{"n_layer": 8, "d_model": 384, "experts_per_token": 2, "moe_layers": [2, 3, 4, 5, 6, 7], "normalize_top_k": true, "routed_scale": 1.5, "balance_bias": true, "n_groups": 4, "init_std_router": 0.00778, "lr_router": 0.000345, "optimizer": "muon_variant", "beta1": 0.93, "seq_len": 2048, "steps": 9025, "dataset": "wikipedia_en"}
Below are experts of layer 5 (counted from 0) of a mixture-of-experts language model. Rows are named router (the router's row for the expert), gate (a neuron's input weights, with its number), up (a neuron's input weights, with its number) and show model dimensions 192-255. Each number is 500 + 40 x the weight over its row's rms, rounded and kept within 0 to 999. Numbers have three digits each.
Before each expert's rows: a language model's description of what the expert responds to. This comes from a sample of Wikipedia text that the model never trained on.

# expert 25
Linking prepositions. Prepositions and inclusion words that link a head noun to its complement, especially cast lists, such as of, for, as, including.
router:491522499493511523498492410488462525483459481565466401480448528497492561498541465496451486553504479488528456543552438506456511466536528486520431499495537505533499499478564470527508434474507493
gate0:550570455533483490478571567478491490465415574515519577509488522555516492417512584559470453449475409439470550474462463483406467479464490443372514493515542554539473502459511507582524505539499501
up0:472515562544514532494495532507549468499523393484539474503531520501546536491510528510547539505527534501432510571456429507565486462519511543545509561528410459468464404443491485478458517443457568
gate1:538549483504487490456518477611510429466495500527496464539505436533522536497516508509480526489536492441560468534490505568515589464489479458490530502514551558443462425495491465462507563518486528
up1:474413578540463502469531421449471500522574508480558450497451489548541551493450484535395442485533502441457563482523443494572400453506465527527475502493535477435520452511548510487433485462483468
gate2:538526554499503566520486583481552520537518532548497485509465536520556512532470533483505557406520392443444513489533471500497525587554543423496459484499479517542466444472477534505541488491568502
up2:476420523484475481499477486472527475564585518465548531473479468530448491528377510476485573478551456453573503484520523462509530491526475488554476527607532504520546445465540489465456588576502433
gate3:475505514484514524527538511428542434523555479515555487516502508558462601440475517518474462530479455507515569523500436439508534471483459428574523528518500462425527503399487493472517508477511422
up3:499496514508535560535561575531529435552513458474480514498492457498510534480463466523484495491510435438475559532503514530535473507522454437538486539611490513419528528565529411465532559515529521
gate4:495521501520525461470450475506518510455449507508504478505499467560535515491509513476440509490495506527440540571485489510493529552495522519494546482544574457435477490536568470491477441504561451
up4:481512514513510478449557536425498502530498537471438488496499482476505512505438536508535540530467490521569483509515502433533538533473470529517507516485522452502484515448440505499548439487451457
gate5:517427411496531568561547523480449536458426492508516469587483557470534493470449516547525569553481517518495409563530466529502488545491489426478560498512500502521472522620498511557451514486443475
up5:498568579471481475496504505510485476557559466440476465479485533420494442549540487459468440479493471446537547504481548498556484569474513541462539467535473535453532493460524477459498487478579512
gate6:554505480488469557567496546514436494500420451529506490470486520498507508588455474516531505484482515532505447514521504434568446497507541461574518520503515543508503615474517456483526473463563487
up6:561557507601579526427526448503593500520513451542581531447399474490503490501439543503456483547542531519507436572486435487480487462442496455509527486463460506467467550530477485500433540530519467
gate7:526543526463566549485471588477496494502563430566478471548486544506488426565556450499451463413549512505558525497443542505460477465513452461473503515535483488478481444500511508494545502572485600
up7:565521474519456533490557455544485514547430555400468531491484494466505578501469513470539444527521521480518386567479485479492497518481500501441531477464435575549493523435540558545491478498449446
gate8:503545437480442490537539531493499548447466473507484502471493402510535459469506553502450536509500534459503481496535518494452591521488508453458474546562574562465525505499471493493493477502495512
up8:537495580477571532540509533532576456457538506508473464489485579572530496513480524445511461491490444479548499563446467490546487470486476504555547520475440462488517501455509461460493479510511513
gate9:568509483535494467461484503459491544519423500485554533466461530481564524553497556522478446494424498418478496496562508540508493474447521480489515504531497490520472484429477497501425456558441472
up9:556563500520517436489577470558520468534419496498459532485461492514528518436525519526491519551500554474539516449535452510537515498550469469497466443558523513450431452442517493512498509521448519
gate10:446508431499508461509524587565521498527484480566493505485470480432472448495555449405558479469473505537538506561463460518471510569520531549537552502542498474474475494471531501563481489589532555
up10:430481495525491495521495491471524518521542501498540417519534512487498514485459447446525467551501418498489523588494451488512491529545515479500460499540550451441589492563512440481445589480541496
gate11:475471485477488511506405496469512529430403500417438433379493453450504556515511492496477523563462509483436506521516507479426517516547438472525404547518578504475488430527530426462527493498489514
up11:501483547486509493565448488473511475469469508435436500410512562470460473476526454497418511439455490449490449491516482525487459507480484498550462485542585554477576470533502530461556534442529527

# expert 13
Predicate words after be. Participles, adjectives and phrase heads after was, is or been, taking a following preposition, such as known, due, according, believed.
router:541544500576474512507433435495483513467393541523545460443549500392467466497571443519500558457539537524496470538577455546483532479475485513568480526504501565460543394469574465510470457491420575
gate1:385475538504493419476530478537453549546559502533471491516515434581499490525483523519557536529464470585443538562510576556505473492493552503455534447534452504465546520510494432559562485521575589
up1:470501549449486560452519501533456473463535480492487439516461550588511550538472453510434530485588515518505520547546576532524471520527433544505584495496436484514462526488500550576458509466513483
gate2:471459430530532592479470473539460471473550479410509494531500480486460521472520520503494470512586499585491491579503541614500499504574619505469519525529454492484510537539483513500491513493505518
up2:502488460457529507452449446526445461496527447462499570458491535455507564507571431541481470427516527459433566476492552573474496458549495469533465512491527523511505466496472460558425493467449398
gate3:495533501499507460453483451537502483439447441513468522517500483524479499506526461541530523492503463472483488561511481512512545478534484516608517534491458444428512529532479500504577526498533489
up3:534499494443650561456513444543570471498512443435540527488540456563463487532447535386473491502517514449518436591485490517485493582499442487569553491436500476499551494504546478560429504522562525
gate4:534555474541520425519416468550471476512555541484518534531547444466524473510562542403549534479532485485576470549480513459580506560499493526506412510514481531493555550449546448512489457488483536
up4:424563486484553536515558537533489554458494510459460584476543456473575534481589512510519529483466488477513514527511538496492482548501500483455536518519471469475491528452536538561542499508523477
gate5:482491464537526503560521462479489554499474526522505494550503467530458524548456434423456475524497427566464449529457504559523442513463465527478461491532489490493519546535499505500411464433500566
up5:494515432461449510519435458474471479574503492558539499541502452429478505451447506523446487536492490555490544525534496504565478523569522523504440544442520543530467531468533573514482515516585490
gate6:464526523506517513498480441537414542508510530508499493431535489544519548479508488477540562462532491582547441474545472519560492428532429498513450484468510477478429502582536441498510524624487554
up6:422520524525547565497546468512445471461495479520472447512474522482489500501502461547525503508495537474567549489529516493527415522494547478538464483477470498507526509516488456471490525435456517
gate7:558464460537483470567558490512494535458422520447566504503519468448445465458576505472501538470497511504544510499454511495505490511522487476511511509502461576440472421538506518492528535557492620
up7:490498540499472418505493496505525530487522518545492553499501443465517522559477523486546512554475521545490471541525469601511488480428443523486514526469528470526501529578462562445479565537479539
gate8:456439556530534557418539565497476469514455442526556473493519467550428536468522531468529467458511530481558516576491501517544538472534515519515498502457430498510506468534504487493626517506551499
up8:446489507527510583507485515464522472497453453505466464455481488515394435493550496491483480449534522443534532591520473477461555466462538517522438492454485429482454488546519478429582467519538489
gate9:483528537575514461481521496556498538505511437411455492526533506434488536556493500504457538544507520464537462549528539461547450487520500503433494560537498583397483518522484520472528446480441492
up9:516572571514471442525516486581553542517460468524479529448523518453482496506513437495484553507498497458551454525476484512549495545492527457473530543546411531423496485494504451442469453465455478
gate10:481466473542558487519455499568449553471485530471481474490527512445472518509549463508481452526477549535533413535574448482503509525531488530498501525479469518456491563517532476485502459559464502
up10:485550532431511438538571474450567476529426476456496428519531517533543494536483512489467498474439501499499598454504508403523481412496602413460578470479570464493530466444519537529411490452563503
gate11:459504488496439511500439522483488537523513559502529506467500421460515549529510504491389495468485525493496454521518550507479509446467502531430566503487513552545477511455527512614480497492518515
up11:469505472507564425547447471495499442535451459479476502489531562556565495545444477517560527528455510584469584477481461528511507555540488447517498495449557486477540534519478491488563479453516473
gate12:540475487501500497554548470524520527455512545518482582466557489455499535507505477470542522552511493485526447562495448502533509502483424456543505570550481499481502505425526490593552496539497430
up12:491503478465555533531446382462570497462523549541511534522483477420509494458553540482532499509487631520503469531490510520459461490499454435467493491510503503532486467497464505487569494470452430

# expert 12
Narrative verbs and pronouns. Verbs and function words in plot summaries, reviews and quoted speech, e.g. tells, decides, thinks, know, feel, "you".
router:471521537504491543541505450497493500508564557557448487508527491475492436487507457489523497486496468517570524536491429582489519471520529479496483442448458513475472542486537483510563506538517519
gate1:577519467554544451505471545456507505540498435534471478504498513462475527549486496555506527451564523497505475594483465526409525437476457518517546449498471541482455543484479512491474564495507530
up1:547546484553534515457528571515430550614470480531504519570456476422536505444564509580540499443507476500538449539476555522502517423473454584463533489556477495448417545550470525435483506504512521
gate2:513525495499487446515419565520522438580505437537490500480477435457560532538541471549496628492489459453456445561486446515496584473493567521465492446561464528538542561439562482507500561507475477
up2:566472468543448463491501521462460531516496510498481505467505501505471573477540522485534563518530474500514503494461493456530565417475522491576510417566496499485522564479493452484444534515494491
gate3:499459543497489482478504429603503544517519546524467499461585445463448595534552499515551502451538520617516512500466441604488456499573489544502499526482497413481556536511551471500504523598524539
up3:540454541469546479501429425542500484524487559424506499477448480405470489571529491530529472474520491537470537508521525548454456507542520555500506556504505499453448519492450431531501486557525473
gate4:524563454530512502517571497516424426464499472488546453478486426485505485538511495553519497486501472462465467454551463525463489541536536489472531537495553457456517536487493495529458499550527555
up4:523501525441500516476500506461451504471475542490493464424505498474507470562491475537527480528534458438527586490529449512451506497507525498453536544531575468555497499497491421529478507548473460
gate5:516510461557479566543526503545486495507492543500532498498561524492486534532494417505516514499509539533519426474379480583472532398482526526444480509498485498509432510468439469463527503493516541
up5:470463496489470513473462504503531511465496520455412494522459489490537503454526553485444464503520543455485520574643521449443444603546553474543451438514523532467494515597593555516493509489489512
gate6:483432532549553517485531497533461468434518491478410502561420548471464470578490462484386500516512561393491522594574439552466509470509476559479481413472462552452449493519530544504447491463443508
up6:535577431510486445503495567432486535555473513494534490466544486524528526412488542507584459550464432542513470416485562456575454528519460407484518606525590487567567539480521501520496494504573481
gate7:474463515526502628485528525465417531496506469525502487541466482449554495523504440536467498508494496530543557550539455417532502580457506463446522505454397555498550516532418499518569459487519528
up7:490471468495501561484478539497456530488518441502442454554451477497470491486486434521581493529473538463507558480534456423471493539476467463487525460422388519489515545573479478420618490437532513
gate8:450479520454523469483555531471491490485529570528499531480536517499455485476485508488564467505487455566539553539486462543504504441517550553590497465454487441525530489588494534501514549492492533
up8:558568562490481487501477462561499471454522535524464495465483532541504462490437500487500478492444514498522459589527552535525496523489482485519408498527502501445467555559478447446506510493472476
gate9:454517384496522584487442465542463585523450484430505488460521511612562473471442530498496553514476521530475478549528535448517471494500580464530557491466534446531413467486502482544474516497512499
up9:529495459518480503520516465529503476483415482389477510458442548497550473535465519511475499457525547490516534506637478488493494461429537459518528485550527437521521543503547488509483488513572435
gate10:547512535505539527518481500481466434524471520450478498484488501475528491521580503553460467482470460574472512446480525510507454558524374504511469455470552497456511493476497539484554512460486480
up10:536458531461575505485501536514511467526502475532450562493433516440547488467535561557462490533509545490452508414468563544451494563554447590510563507525425475463481479551495545554515537516454500
gate11:559529482476518473467502499525476451535415537527477502540467518385510563519515468486538496519521530523596460563513503485449509447540488546469448560547522502500515464541513447510563418459519489
up11:528502505487446520534535527470556485479535548502500463507497491492598543511533409485561547522509458493510530492467512378506451450501405520573504497396558571492463513473447465510488449467533424
gate12:464584483517528412519512532399466508488522493504463511470481435475546441581553509505481514485523502469499513553493494555519529457499510518479420597566488542436424539507498537579494532503497498
up12:502450472441471587514550431569562477511435548460546486504510541518416524412453487463558476529489557578471518451489503413517507486529455440495528415404541445582532426500474487436500470491461539

# expert 21
Scripts, taxa and math. Mid-word pieces of binomial species names, Thai and CJK bytes, and LaTeX commands, such as mathbf{, Cory-n-ebacterium, ค.
router:485485519511501481513453395482458510496434545492499491491574520438493518532465410522514517445478497508476525493531500564500499441407517441510460435514524536543497498483532489559502486513459470
gate1:496528482559451509514438501523536503520450491534577458476563487540449507539488507490509546569519541532542498530514550542589528508482522489496500442524477525480523486500499514478558471431559473
up1:459464520536457474542454531509616505525506542454462521494494525493534546486549459463546568486492493503490460520470510541586540555502573516482541495570524532470494453492450472521524535551430426
gate2:503524543554574511505401490457544528494537519491474474573505563500583470457540578436425528509481476533469450488572439527510507488522506506552488485448465438516536456473456489492473504453434528
up2:478497493540450490531454492541492496527474504540467543513527445447509524544506513512435532450541494479553482508411515481440489573486546461512526501525483479476518609466524504456515543512495474
gate3:545454510518531430572532478474522534479549470487485407490537523545472444494428541550452503485517498462517515497588510453463415480496453481520535459409490469558535496468497502482438530563463407
up3:516575508444485423489459493459533488498481460468460559537495484497475508513469478472463415487548493546552573471558467462538528486578553533481498444545527424569521489507487509451562494552538450
gate4:483488516539546544434469477416557446541501527481506518518464545500481480504468537477538499474538481543452519414503485489540513457541539464555453442552443511473432484526524544401463519470478516
up4:515500564416492420564471510550478577511423473454481532499532451492551506487506456561459548510501548354449480489538529494443501477447507523523489513545510467515463463457456468571497488490460477
gate5:499509525491462480542421519504489465518556534451497508480506497559537523506510503537517471539456535540420514456437501497519481507474493559508449538580439532473438460534516430521454474528501402
up5:531468612541478474520459508517541442515506440519396513509544536500541486432523544437540509512535458489500478509474509494460548462501562551478497531499490457489487532549484524546510536503505561
gate6:542537516556520503558462551514525503398514530497480503474542537422506507508500545513538494496445454523453496504500490487460437478529475534563483496545494506485460473505509494401516479507444526
up6:473500470489490437527566516558509513547509539469491501501460461483514443529486473451445455437591516509500501478553403512513515523560571433561489510450496498445553582585488492481487532492523528
gate7:502549508483557454551444473451485449534478498558463447472458527513450459501610518538467506445516519603524564541482482453499511523535462552543449484484518460449587470481515556550415449550461551
up7:448480542524503511544530476564475522536460475462489554550451486514521493487504427522540540517546493563491509470461438426518482471502467605510510467513487502590524501537498630516512512581460482
gate8:527499497459427467506521517447525467529509579467491522470486500533539544577541474488552515494554512512461478493529530553491532547538484483467435472445384499545462540492499449535494522545462552
up8:490437467482501459559426552483491524455559536497490515557528512508504525521512506480446493571526441561485489486509616464469477513490486548496537533554440540480403494499513485486420528468468551
gate9:554514556450552494445507500525495524495566583553452414470540537518533539531549553527529475531394545504560493557541477506437513465522500506646475464521516476471527514540431533417519488492429386
up9:408538476565480433484453512460473469467476531458463536500474449516503474467503530483455476454518466540557499478511496426405477507486473518516580485530584419467543558518475524468511461517459490
gate10:495507483453549506503456485401519526500509536496491575550464568464559577544501537496472486473540494462513515508554469546526533522498585459515592471461482540578501479528488526545523501495573436
up10:519479509444526502504447525528517519477472564477424456525477509512568456483513573561510482500473544524500588541584474529448533537518516468488442402482433639590551518543440495476546527550444492
gate11:498542463457488452498476500498496508539435553492436474487494507465510471518514517558535494487552530517507481551509444459555565501476515564528487505462487500566489573557521527523504570506427511
up11:468495441490516514571501582530520403479422510516553493474508547472527548488500534507509502538528507507453512576457492476612428499490467511578479544470555479486482543529544495519500594478505500
gate12:525504530502439494424502550508445534497542539559480508432477571443527492569518505495442560486423577467484475494488384566505508447510463495551442514510475475436507490509507507492461465533431450
up12:532508512540539436517551444475491457544522578446498503541477524475570484534570485521535440517528533455432495497513458472539494543531609503493453411519528446539528540558479464506537497514514526

# expert 15
Sentence-opening words. Words opening a sentence or clause, such as The, This, His, However, Although, "In addition,", plus commas closing introductory phrases.
router:527470516542472476520456439476486527462464529486497459514520478461463506492594439513507418527518500542496500450539490482483515491457510458518441412519509515544537492465499495543551471500536463
gate1:552428492501514528526513572533462517495471448486487490478454498449509524526503566535431575489548567451489497436513472509424505535455501493504487537529547488462493483555438473504533417460485479
up1:573435496482467534459527462451473520496481483494449472464466497529517477528541508551427526428485513441522491496531472410488498563502459488539497533589514520461495446540504449514501452553538467
gate2:507548519505436494477535472417373512504471507505461470557492489488459524487490433536432442486524513478555543467532492530478496497462469405430491505482513521516499544431506517526501534443484520
up2:507481573458550459505494545544490495547487483499511481468541508555541513553498550446539527462383438540533495540450479499467481500475506539583474529452506530517488524587487538471462514586492475
gate3:445583555528550498489516535489471476461546474555451549579481478503493507499451501503524468488505511487561463524528520500498441461487509471457516519499524555445491538518567500516518572478522479
up3:474564528561492449438482600486590507516482522464623473534480509529499504494460468517446544487488428526437550561528493520509543517461466558539476526521578443528521438450512497552512433552554516
gate4:536555541555551453486547452485561561517496489503501504537517512491446526486473449522539507500491514494472486451553486529497532482464521499483556458461511493460517560534492533527496521523390511
up4:513543471508494457460517453498541496496455503497565535582563569508478486481522433532502480532473469496503461496543458465453493530576504504497554482436521537484475532481530603537524537486488478
gate5:521477437511495532469460550518487495449534520511511504522491485426485484406505462506514456480483508512465581514532470480446479505474481523469472496560554462474492544467430502417482457503576497
up5:462468490472533485547566421498488511565454427441498504559518535548520524543453561496533554519479488461598497505475554520509471503531537491539527485454469534511509443540538558508589538508421434
gate6:542521532515428530470508526510485501516450489435519460484564442541513486498537461517488484506489593554555484451552523532526504485500481483559607534475563483456521574408540615546474553529444486
up6:473430531513540514477511476544551452509503439477540500532481467519490510490491444501608511571444462521459537493464517531482432447542570572466464507547566492448523479521556517501437544503495536
gate7:470555504495469520449581508521518540476493485433544470536474511513549515383437502469520492488537580481535530451581525488464462488501472496542502484473432496562490541468509524453545484536550495
up7:521556483505503498479579507522488512495412476457536496529482466519478551398475501475482496482560543491536512476541553485456465496529499502592467476442436478502478552488459552452560483559483503
gate8:438469528570428464501447493501459512552483447466432500571508453557496548538529457487470442515506486510571443555503475477440441463506453485524426568452445485529499491475455481562563496500471535
up8:471489522530487485495453515470437498445481429460478469427547491471520515423553551465548521553532503482518539451521464476508526539530473503450397446439519527537547458487481503472485467556446499
gate9:500560436530482508495464564531456492537464512466549511521544540482544529445543442445528502506489509589454525445467473469497555490478431534520513523470563453589503570489503550538513492468507465
up9:512502549545532469462427564524445489512469518472502477499492552505462531449573478466453448512451501531467542426479577481491564538575443560486543534505533423544535483535471522471519505485447521
gate10:460502510489467465465462501477458479518463515555447430485487463491486556517510537527445468548502486572528461494544501482477447500451575551484440588500517544464460545524566520541460527426504477
up10:580445470499478563567455515530478515508480506510468497457474523443446508419478506466475506478539499476450497501431486562583526439470471479456527439473413491476531493556496527484477539479537492
gate11:492479512543580486504520442529468529486530517519522546509538525521501493527469540475545504440553424568570498427515521475463518491461476458512525458508502507423576537539475506443455452477497596
up11:472518520438456530473515548494590498489443497448497491529485503484494483481500447541506522544462599473433472569488507521551509499542487559482479533467466463540445499458504526497504522467487448
gate12:484526486460419551393521440525587515466496520548414509477526498538475545421522433492572444531549540534512473498455499478478483507531527472548541546422512503492474494545523503499525469545486504
up12:499428522517530531471495518447491546492497539445480444512458484512537409459488507495487457475525504476471541459540453489574542494468548538557500427494399558478543515468455514477453471543486468

# expert 28
Comma after nouns. Nouns or word endings that carry a following comma in running prose, e.g. "communes,", "space,", "ranks,"; also some nouns before clauses.
router:571527518511485513518512483508508503458462563570469537503591538515528453559500490480556568476473511526496519521531440563539488451523497472541480524537452586485468526449583531530508528458494552
gate0:511521449480540522530557496494508520460524573533493545485503485545501537449507486512518472522488550506471475464550431487509474427532498498487444520472486489564520581499540574435513483469502504
up0:496511521488522411531430532506475517521479463489548547454478547423494454557517547471486433441523502460507560520482532532542517542459517528528522526475505507494450458533457472545445526487481477
gate1:505526516536508491470491541494534484519469470548470519469427477527539467495470492513512572483464500511425495480518443568605537580511447513441418472551475561486496585516529495505556517511543572
up1:502479559493498542490534489531496529525488513457496458557486469502515578473547511483492511517518449573546536535449497525412422483522523505558514490512509452491459433513485437469501513533427459
gate2:530534529458465448580522561444572506412535503464579517493572483532478517552560561492539521492552501467511484476506532502508479559528564463506509492469460568410450493464482574538497521501589494
up2:410507459520504527503484430496415581551483491464465529524431459504482541479474422459497460500450556476481529565540493494561517419489446495523473443495507490525524465513505494556476475464536514
gate3:504509546533535488517493491526477404427526511476508531493497444404459480461519480470482422520439521568424432484516463501472521500514436555529510511474478603517582476496603569504472497526520420
up3:526446563544500501556497469502507467480556514512453477510448491482502532481496492499489425454433470473490458516466492514461473494524438506609470489538487541481451465469621541527459567526477479
gate4:537495501528544440493527529525526470465496565538485501462549501493472419522531452497567453518517516522501466470488427441460442454464542525557474595492535471454560449492562514454520446533455466
up4:561528479538497438564436473513460474532523591506470464510525524480521423530545475460543423505496543548520439458437484496577498413455543542482459535557553551509520502537543531457507431493445498
gate5:515493528460501509555433479533510521575550406512563515559452542473516470524471495506459552540532466520497456520433558493450453485476526460507550539487521462546458583524490526535501566510559530
up5:465498425509406478510471477494444582518497500508478502565525565527466503531478511472565510507484486568528506499594519598484492497464517550448539498420510487557549546545519532508540536446514483
gate6:547530468517479534418577434501528480511418436543508493432481484507509514516521530553481543556524524452497497403507577549505506461458511514535505564508487497554464556513482547532520524439550535
up6:489476532496535419515484482450509457460546575454417444563488499503492548505516438435523465499434492556500509505458442385473473507479531432467435432443535440507506491490488441508426426566462451
gate7:480530483480478521526531497483522491554488451507470498535494434597517473446460582540508485555497521484601453498487466524517454457487460508430489446529487534519556491612589535410482593485413562
up7:495489546480494478467497502485521538452488533464455614482472503528561457402495520536552527526437559503556478548494441526538459467583502523549440489427488533481497455552586537465511581459444536
gate8:499507462470502504577505462486519523556474503508501530487543452498503520552553543482479494531520476441462433547525453474519474436527566447489437546543498506510469475535561520481552529450546518
up8:551489500535480526517538536524508511461507527505472474547404535505495455549484513480494403433535578562484433474523458503540502464499533452429510532427547520481590523462530453518554466526539484
gate9:500552567466515432491526489506508589500482498515496509564547493480473489471475505515521513471453486552466552490431479453479495489576480443516468504468498529529495535496504546393511495509524497
up9:496510542463534449504534511577535530449538497501496478563555452520480450497456465543465468426428533542506517474447426468497516462526483490539493503411461505449521533517514508482533512463510535
gate10:448535507582478542473415444497480435484531495459423512455473498468466513487555484506551535557463516459498505491451488503545511482509516443445473468495451506498545529505506521424524538524517543
up10:562432483446504531536596530512512577458493541479597533496521503504508529459428543486487436472516510510540487532548491501514522530543459555565491544487548546508480435508440508531487446470482417
gate11:552535493438462483551448502489509550460464502485512468503528405472513468512478501534422555530434425538452522543527490465477461505488528476487452527563472442469529476480513546524503526515483553
up11:489516516516550479520460521480497519434536492466529507486534485491495572464504556499550456532512522557577467474467521504569541454500456557468503461423482526506544502525505540507537499430506423

# expert 46
Word-initial fragments. First letters or onset pieces of words split into tokens, such as sh(ackled), b(ruises), S(ikora), Ch(ilean), "P.
router:509572568520469454445474479485509521403513570565429521439538563466528463491523477511528580530530460498515554496526516545538574476489603463528529459513488528505519494466449426504531475461558537
gate0:480473477491539502539484474498497467482546456521485527508462427467390434513507453517554495449479472497506521509473511489517548487524553510441533511518500518456551488526486568449493521465554467
up0:485447471547553517514460465467569498434522449466528509539445525477558545504475504570470447533533441466472544525534441500547485505474471481527490525480438511459531517542529470509488520553515451
gate1:483521469590540526500481507535496473507533490565454508527526519500546513502550522508432550545503407630454510568512474479514476493513489561466502470612483502448521500485525431547507494517530578
up1:491534518536517505493376467541506464517514478469416491467546479496581418528513513515456532519509464557449495587421452460537511519580498553485517505501454496435486507529536462525519461517432460
gate2:459502510540517557462449499618577480504546536508475486457444467419537596518465509467515527590546492453528541473531463483479438546491483538497481533507538483531536562548470476505516445487466508
up2:486486456495512551451587487414374503482539484507500485540561500548440431478575460531484464448422526486551461530456493524511480449481526497503469486485524535463402460472505505452445477471521430
gate3:470509555525561521410458530513502440509529498496480512462568506542525456562549599567503573558459491448437531525496551434500509516525484469615488505548547465486495482459467484499461521487567494
up3:470506491437520520534485520495480543532524469501503501495502488519570484479529459488497557452520508476562463451457423493449470530512498554435401459527483542533524516536571546462524495480506503
gate4:505513544509481467439492424529504410502544494549486549509570547482478532469536499501457431499532594439523492542507378537578537506425565471520458510466436482504535460475534514490569530467500494
up4:472539517608517489511487452566498497488569562509469516475494477469433514480586479595461429532530532489451507568450495507568482518507532495480409478569344488565503426454529457441470528468465511
gate5:462474456442489591558524464515491566510486543557517462521580486449481583558568517544435465515439469492526484470448500484543542509477501498494546541522468492546478507505498446518542489498445494
up5:537477524526520525514479497524567535490518473479486516432537506490491476556501501587485521485443509468530514502481541487498531513559498475514535485526518534491509513565465506399440425495496552
gate6:504530474515548517497451546506517533582493460543479472578508512508517508569580467442454495487486488487457555564484549474444485497531519540433447502585489492525511529469495486573490461493482511
up6:486503492529564468477492492549531461553558450452515497527551482540495546553530495469450587505527459488508573526478477461459560522493512542467464460492487522494484483538470468441473402505540558
gate7:461532517448551446468470494470532508499524559565528566508454498413519464523547526479520533497507518407522524485491576509513463507501519404538489534537462512523556501458463522445470472489482528
up7:497574522525519470502482465517510536436429513601461549467525570555513483503534506456459527468603471445534557510527499523506522541486560489447531449594491600457532539490418501384471434507546502
gate8:493597574557465487498513538624504439559476459530469521433464446480575441518543517431516461465486444464543512450502406539492527514483453534530459516436481496522513511458525478431569521516550548
up8:529478466479512533479593466530430463529519520497450536493494473583563559494487539528509561470461491535555433524545524473397487482482507498471478519453530431482447428449508474521547576519457510
gate9:498566541491515501555547513494525522508491534525542475508543511495525510521537451549519505549416485485507496534510484519486483496494520526509534471465492604492485496521476484503516499519468462
up9:457475510517556509497589531472509528543498525530480542475535461469470511458453447520449533438517549505518556492442506507516445491419504495442432500519580519494536489512469503522533439532503508
gate10:450516554481552462498455523455527504444548498424455522501482526480498547452502461560430435599539512550508478493482579549545576541592515476430471473474565461465471482464499496471442486464487448
up10:502480544529489530463547575582460496520517413586492445431503495493516440488487554527488521463481524473498504491558503463491548589480477459435539520422520510537447463506461485461510499494427497
gate11:431489528496505503497519439552554438509587415497466540485553510525451481411448445552471538524527520494473498426529407486477485455503503440515459512494485436445543468516525528485475461500515448
up11:448511513466541464519465432499533436474449434488559548488541520550444488493433549483438549501398529525582498444494486513417475530526546502554457468419509465528574478558514512510513505515468497

# expert 33
Asian and Slavic names. Syllables of Indian, Turkic, Russian and Japanese names and place names, often after K, Z or T, such as Nal, Sang, Kuro.
router:488511528548457527498439468459485526460476561539469470462534547471561479514539461474531532532535486524471586560571562488493552468519535415541490500467493470472511470435479402480522486485471541
gate1:517525424486470463425476547523490415458474472465498515469467518524491478586543501519520561519596541480492547503535462519517579425521540495475503517575529524469414489490523514481509460455503540
up1:431466532563573500513515521542545540505521434452517588500585509460533458448588484546481558425466547471390508500502466524416450455497458591452510496420476429493487497539528492511502526497452425
gate2:555499487546474490470418471444417536502483521511501409453427467548591511515478498498522457530509444533495493532534496430517536529555516497495511516472448505556428503494518476451492455512418493
up2:517509438471510515503523534546527489500459510494477548532577473547475438506573427520514502446507485515492548541545477531566504435450523469491419452553476508442514498524492566498543504497576500
gate3:497445496502590524511569571478475479503511530527479501475476413487487465511503523414475461593534541502535516471438471510489491527531562432457510532481513449519459489454489494443478481473524468
up3:430525492493480477464592484479562517527539515442564501517474522515465472468509469546540500491553526509483487475474511420530462458509494566531514461449471540482584486480598549526458448499502491
gate4:498535421509504542525539456502515508481516464614463507454468462572544530446492532521491527517594513475506490523473409513488505435437506458572491506460459528529422491510429470556503503482536475
up4:442529510531522500486467457528529422517547461537517509433478579456470455524468590461498598522520457498537545458465516452534493497477468442511538507536503468510523456473444451507504493516539411
gate5:548509489512418513556507495520510511478511563443484437485543503444514478477559520532465510438537497581468407457488478536433513473503455492454504491493489574480548504510497554456553572512481521
up5:432468524467496544542523551491491514555538485489516480465473459493507539480475439532529518574517528516518509543585326503549491534539390512532503491474513528557501543534468477534516438468511469
gate6:480546465529501445492432512463510493463446522483527517444462551491486475462575531554543525437499476530509474466421544512478463435503466442518524512566492416401483496467386460474546519547459557
up6:435517553595518472550509488460492560510507522479490538513487532495523546454464423557462463481497492530514539547459554484516460498457492492510526477521540459401475489459453534503597479514541611
gate7:467520461454451469612478467389510500428497501429567477529447542494475526539490404438515529433480544577519486490484461557532485492478503520495532544470495554412502472477473566512448477525478582
up7:558496499498487534452500545543513520481483571520516493507536433441462556514486505548464391594530408452546477499508506511439491549580537465515500493514532512521546530530491436476475503499487518
gate8:487461460518505527519545511568408486551516455509424465442550432456452489449472481530528478531491566512466479457542485451538476540544556460558442458460457493453436540461490440499479485499483506
up8:540457482593505515511512566452481503519501511523556497511501440434487482425484532525503426496483491489472537511470582476386539538490522437518457514498484501522509472476504571490468437622458494
gate9:521568475493511415487486490483520551449495457460544519457497492512433551458504546582538524471508478437466485439530516486431461410477487457448561474495494518455469554522512438540386531540533456
up9:517528506488463482475523491517482423483565568531467496638477493479485534563520498461475410488453587521475494499440512520512518514506491512511551461533537444483483498498461502606444495535479435
gate10:511509463493533455508517474461527528505415510486507414532407438538496510542466463499455520468447461493530458548462421489478492491563469568433564444484499554552534519484598484469531566478418465
up10:503513483410465482526502527549438524439601510511445484443517489413520539535510521420535484476542493479411494450524523476458524570521458487501452481575540478490488545512468450478460492552542486
gate11:516574463479522499593441496553461450484492569490573509569548558517458550547577519536530511507488448487446442524463443467509501503547499459476488454481525535468483524514533422543410533542541479
up11:461499553462480480457605488475483456437529462541518470450513455417554521495460448483511485555489560554542512481470578558488550523468481487516470565531451536512456471480518486539542463490427508
gate12:562515543546471493527538509463527519417449467558565521520534475453464409472487499520431475539456539548491479553514544462465566519509507486490537521485443518504434488502561474488572424478521516
up12:549545541522515481464456439507471488450478506500578478482542464475491491462500430521500493536505455461464468493483520467518534458531477451509443462537486518451503489473594402515500511498557600